python train.py --hidden_size=128 --d_expert=192 --balance_bias=true --tie_word_embeddings=false --learning_rate=0.0146 --batch_tokens=[65536, 131072, 262144] --train_tokens=751300000 --max_steps=4976
Below are experts of layer 4 (counted from 0) of a mixture-of-experts language model. Rows are named router (the router's row for the expert) and show model dimensions 64-127. Each number is 50 + 12 x the weight over its row's rms, rounded and kept within 0 to 99.
After each expert's rows: a language model's description of what the expert responds to; "comes after" lists some tokens at least twice as common just before its tokens as in all text. This comes from a sample of Wikipedia text that the model never trained on. Tokens count by the router's weight.

# expert 38
router:30 37 43 41 38 46 76 51 54 59 46 60 41 49 37 60 35 47 59 48 39 58 63 46 32 57 42 59 74 49 55 54 63 23 38 56 55 22 68 49 44 50 62 38 59 48 54 52 68 34 60 40 42 49 42 36 45 69 40 58 33 49 34 56
What it handles: The word the or The at the start of noun phrases after prepositions or sentence starts, plus adjectives like nearby, proposed, entire.
comes after: " of", ".", " to", " in", " for", " by"

# expert 47
router:39 47 43 39 46 37 61 49 51 61 52 66 77 59 64 43 36 52 60 50 34 64 52 66 21 46 42 58 56 57 52 62 61 51 38 58 40 38 58 60 47 26 48 57 56 40 30 45 44 48 47 67 32 73 49 57 63 63 45 57 30 52 49 41
What it handles: Opening capitalized pieces of South and East Asian place and person names, such as Ut-tar, Mad-hya, Ja-va, Hong, Tokyo.
comes after: " in", ",", " the", " of", ":", " and"

# expert 16
router:37 42 48 40 60 56 61 51 50 58 46 45 71 47 56 56 42 50 78 55 53 58 31 22 50 62 45 26 45 36 59 52 55 33 55 57 44 41 44 45 26 56 62 39 54 39 33 17 56 53 44 44 42 60 40 50 84 75 41 51 58 40 54 48
What it handles: Column headers and cell words in sports, election and results tables, such as Votes, Goals, Date, Result, Player, Venue, and dashes in cells.
comes after: " |", "|", ";", " No", " Total", " Pos"

# expert 45
router:31 44 69 44 50 44 71 53 43 52 51 54 43 43 35 66 36 50 53 26 46 64 52 52 22 52 47 27 56 45 53 51 77 56 44 61 37 48 41 40 16 38 44 38 65 48 40 41 56 23 56 55 37 43 66 54 46 68 35 54 56 58 36 73
What it handles: Determiners, numbers and quantity words before nouns, such as several, other, some, same, two, many, first, as in several members or same route.
comes after: " the", " of", " for", " with", " in", " a"

# expert 13
router:39 59 55 40 49 49 44 48 47 59 61 46 61 39 49 49 38 43 44 60 46 41 50 26 29 65 47 50 46 52 68 59 58 56 30 51 58 31 41 66 58 57 65 26 45 63 39 49 47 37 67 44 60 52 52 72 38 74 45 39 49 74 39 57
What it handles: Colons after field labels in infobox-style lists (Playing style:, Attributes:) and hyphen bullets that open new lines in lists of names or species.
comes after: "\n", "\n ", ")", " by", "\n\n", "\""

# expert 32
router:23 48 56 49 43 39 66 43 61 56 51 56 43 52 56 47 40 52 52 55 46 62 28 48 35 57 42 57 56 50 46 36 53 44 41 59 53 38 55 61 39 44 68 61 47 59 55 57 64 17 53 39 38 58 55 62 68 59 51 76 74 64 26 58
What it handles: co- and first elements of hyphenated or two-part compounds, especially music gear: single-co(il), co-writing, electric guitar, steel, gas.
comes after: "-", "|", " co", "co", " so", " al"

# expert 31
router:26 48 41 50 45 38 41 48 61 65 47 57 57 40 48 43 36 44 68 68 55 71 56 46 31 71 60 22 51 44 66 47 64 58 61 55 31 35 32 66 55 47 53 40 45 53 56 53 61 30 59 38 52 51 53 71 49 79 51 53 45 44 52 58
What it handles: Pipe characters between cells in wiki tables, especially election results after party or candidate names, also semicolons and colons.
comes after: "  ", ")", "%", " 0", " Born", " 1"

# expert 6
router:56 63 65 32 65 48 53 55 36 46 63 41 59 59 44 55 39 48 48 44 50 55 27 39 29 60 32 53 63 41 54 51 60 35 57 71 42 48 53 58 35 43 57 51 60 63 53 29 59 30 39 52 30 57 46 58 66 60 31 72 55 72 48 41
What it handles: The words art and music, often after the or of, plus raw byte pieces of Japanese, Chinese, Arabic and Devanagari script.
comes after: " the", " of", " The", " in", ":", " and"

# expert 28
router:54 65 46 55 39 61 59 54 47 58 52 62 55 30 58 60 34 39 47 57 55 69 49 59 40 71 60 53 44 71 53 55 72 38 52 69 51 49 66 52 30 42 35 43 42 45 31 49 48 15 42 59 18 42 44 69 56 52 60 75 49 54 39 53
What it handles: Word-initial prefixes un, dis, con, pre, re, sur, often after mis- or self-, plus century digits 18 and 19 in dates.
comes after: "-", "–", " New", " Mount", " U", " in"

# expert 11
router:47 46 58 33 50 50 61 44 59 52 64 38 63 57 54 47 46 63 47 55 25 63 54 60 43 58 46 61 64 47 49 46 72 61 48 48 40 35 54 39 26 38 45 24 41 65 43 48 62 33 50 49 38 64 44 61 77 38 63 43 25 58 39 70
What it handles: Unit abbreviations right after a number, such as ft, m, km, kg, metres, plus single digits inside scores and figures.
comes after: "–", "2", "0", "1", "5", "3"

# expert 37
router:33 39 46 30 61 51 76 41 33 53 47 55 52 49 55 57 43 42 70 54 52 58 55 41 43 67 59 48 51 63 58 48 57 36 56 61 40 38 40 68 18 58 65 42 57 69 52 49 53 40 59 48 53 36 40 64 47 73 44 39 31 53 36 60
What it handles: Forms of be and have after a subject noun or pronoun, such as was, were, is, has been, plus subject pronouns he, it, they.
comes after: ",", ".", " It", " which", " it", " he"

# expert 44
router:39 23 63 52 46 36 57 17 46 61 54 45 42 47 37 60 42 42 60 43 41 54 54 47 38 64 50 53 58 54 71 59 59 45 39 63 45 54 53 81 29 44 45 40 69 49 41 48 68 40 43 66 38 57 36 62 63 70 40 73 36 35 38 46
What it handles: Possessive 's after names and possessive determiners his, their, its, her, whose, own, plus articles a and an.
comes after: "'", " of", " with", " is", " as", " on"

# expert 25
router:42 35 50 47 56 41 81 41 24 43 80 63 49 53 46 56 38 41 74 51 45 54 41 52 56 74 56 58 58 33 48 46 52 59 50 46 43 41 51 79 32 47 48 36 44 53 42 29 53 36 44 53 51 65 66 68 52 71 45 48 38 62 39 38
What it handles: Single capital letters or short capital pieces within abbreviations and initials, such as the T in JTWC, X in XVIII, A in AUD, S. in initials.
comes after: " (", " |", " S", " K", " B", " T"

# expert 21
router:38 47 39 38 66 37 49 61 40 44 79 58 72 44 49 56 34 57 50 58 46 65 49 55 42 50 40 37 56 50 64 58 62 31 48 54 47 62 46 57 53 54 58 58 65 49 31 32 64 44 41 61 52 53 46 55 67 65 46 47 46 71 44 69
What it handles: Words inside formal names of governments, parties and organizations, such as Department of, Liberal, Supreme, Royal, American Association, National Cadet Corps.
comes after: " of", " the", "  ", " United", " Minister", " National"

# expert 39
router:41 58 43 33 52 40 57 33 30 62 60 58 46 38 61 46 30 60 49 46 60 60 55 64 48 64 56 50 37 45 50 39 67 44 37 68 49 29 48 54 30 32 40 27 54 45 47 50 59 42 53 40 41 58 36 69 67 54 59 42 56 56 33 67
What it handles: Four-digit years or their final digits in dates and ranges, like born 1889, in 2004, (1980), from 1993.
comes after: ",", " in", "19", " 18", "–", " ("

# expert 40
router:47 41 39 35 45 43 56 61 58 55 61 49 55 40 59 50 14 50 56 39 49 53 39 32 45 64 43 32 60 22 55 55 61 42 40 44 44 33 61 56 30 32 71 40 57 61 64 29 61 29 38 52 56 44 48 68 61 51 49 32 55 77 34 65
What it handles: Job and role nouns in biographical descriptions after a or as, like politician, director, footballer, writer, president, associ(ate).
comes after: " a", " as", " was", " and", " an", " is"

# expert 12
router:43 56 47 53 50 52 56 41 52 73 79 45 55 38 63 46 36 43 72 68 26 59 41 51 25 52 52 30 43 47 59 50 63 59 42 50 62 51 57 52 49 49 60 33 61 68 41 23 62 52 59 33 45 64 57 55 51 66 52 43 56 46 41 64
What it handles: Pipes, slashes, semicolons and periods in tables, infoboxes and coordinates, plus gene and protein terms like protein, gene, α.
comes after: "\n", ")", " 0", "}", " 1", "\n\n"

# expert 3
router:38 33 41 37 49 52 55 62 58 52 58 71 48 52 47 32 41 63 67 46 47 64 36 52 47 58 55 26 84 49 39 36 66 42 43 45 32 47 55 46 46 46 64 49 55 62 34 42 49 51 49 51 52 65 46 68 58 60 45 54 67 58 48 75
What it handles: Empty double-space table cells, line breaks and dashes in wiki tables and infobox lists, plus mid-word pieces like Cal-ume-t, syca-more.
comes after: " |", "|", "-", " classification", "  ", " information"

# expert 46
router:42 50 48 30 53 53 51 30 39 55 62 53 47 54 56 35 49 55 69 50 40 54 35 58 21 71 53 25 46 48 39 38 61 64 51 49 59 45 48 62 40 47 45 51 73 52 40 53 43 15 58 47 54 59 56 66 62 77 36 48 37 70 28 80
What it handles: Numbers and decimal parts in statistics tables and measurements, plus LaTeX command pieces such as frac, varphi, mathbb in formulas.
comes after: " |", " (", ",", ":", "\\", ";"

# expert 15
router:23 27 31 42 69 60 61 37 42 57 68 49 46 55 59 48 42 46 53 62 65 48 41 53 31 46 54 46 54 48 56 53 61 46 45 38 56 47 52 44 32 52 52 31 58 55 40 41 52 41 54 59 33 59 57 57 64 80 21 54 35 49 49 55
What it handles: Field names at the start of infobox or taxobox lines before a colon, such as Coordinates, Born, Species, Synonyms, Website.
comes after: "-", "\n", ":", " •", "{", "°"

# expert 34
router:32 41 54 32 51 39 45 57 45 43 37 57 40 48 42 50 32 41 63 48 53 55 44 49 46 64 52 48 58 50 41 42 67 25 39 59 21 21 37 59 29 40 60 25 54 43 45 51 59 33 41 43 53 46 41 65 60 59 40 41 58 56 49 53
What it handles: Common nouns after a possessive or article, mostly creative works and efforts such as book, album, song, episode, contract, programs.
comes after: " the", " his", " this", " The", " a", " their"

# expert 7
router:45 47 48 46 38 50 53 63 42 55 59 66 60 68 56 28 48 37 57 47 45 58 30 72 39 57 49 38 67 36 52 59 59 43 37 45 47 34 62 55 33 37 48 45 61 68 56 21 51 38 66 57 37 33 68 64 62 78 64 39 38 53 30 68
What it handles: Minute and second marks, digits and W/N in coordinates, plus geography words like annual temperature, local, urban, rural, population.
comes after: ".", "′", "″", "°", " MPC", " is"

# expert 35
router:41 38 50 43 51 57 40 58 35 49 55 60 57 55 38 52 33 52 63 45 44 57 29 52 49 57 28 49 39 68 59 44 77 24 40 48 46 28 40 45 23 53 77 51 54 61 40 34 54 40 45 45 46 60 52 47 67 63 43 34 57 51 45 55
What it handles: Equals signs and words in section headings and heading-like lines, such as Early life, Personal information, Career, History, Track listing.
comes after: "=", "\n\n", " =", "Personal", "See", " career"

# expert 8
router:39 54 37 33 48 47 36 64 49 42 51 41 34 59 57 59 30 62 79 46 50 50 71 30 51 60 49 42 69 55 52 59 55 38 51 60 40 56 39 50 50 56 69 40 50 36 47 53 72 20 36 61 59 61 44 72 63 62 51 65 51 58 38 64
What it handles: Subordinators and sentence boundaries in biographical narrative, such as while, when, although, However, After, that, and the periods between sentences.
comes after: ",", ".", " by", "\n\n", " However", " and"

# expert 43
router:41 50 41 39 37 32 62 63 57 63 46 43 51 50 33 44 44 56 58 43 50 48 31 32 19 59 40 57 46 42 49 40 82 36 52 45 39 38 34 62 46 36 51 44 60 65 52 37 53 27 32 40 31 48 45 54 68 68 34 50 25 44 38 61
What it handles: Physical place and object nouns after the or a, such as wall, room, roof, floor, ground, door, battle, army.
comes after: " the", " a", " The", " sh", " cl", " e"

# expert 17
router:55 49 52 39 44 51 52 34 52 57 66 66 45 61 53 72 37 60 68 46 55 57 50 37 43 90 62 55 61 44 42 46 62 35 42 56 54 43 50 50 45 39 39 31 61 50 54 43 53 39 59 52 49 65 59 68 45 56 64 54 45 67 39 59
What it handles: Month names and day numbers in dates (on 13 May 1912), connectors in year ranges (between 2007 and 2016), and pipe separators opening table rows.
comes after: "\n", " on", "On", " in", " 30", " On"

# expert 29
router:36 71 59 47 23 31 68 47 40 50 53 64 64 62 70 57 43 68 75 42 48 67 53 49 43 58 64 55 61 51 35 51 68 43 36 58 50 49 56 61 48 46 50 37 51 42 38 60 55 19 42 61 41 45 61 79 59 67 44 63 52 67 29 47
What it handles: Mainly in, plus of, from, during, throughout, into and sentence-initial In, introducing places or times like in Waterville or ruler of Mardin.
comes after: "s", ".", "\n\n", " part", "ed", " member"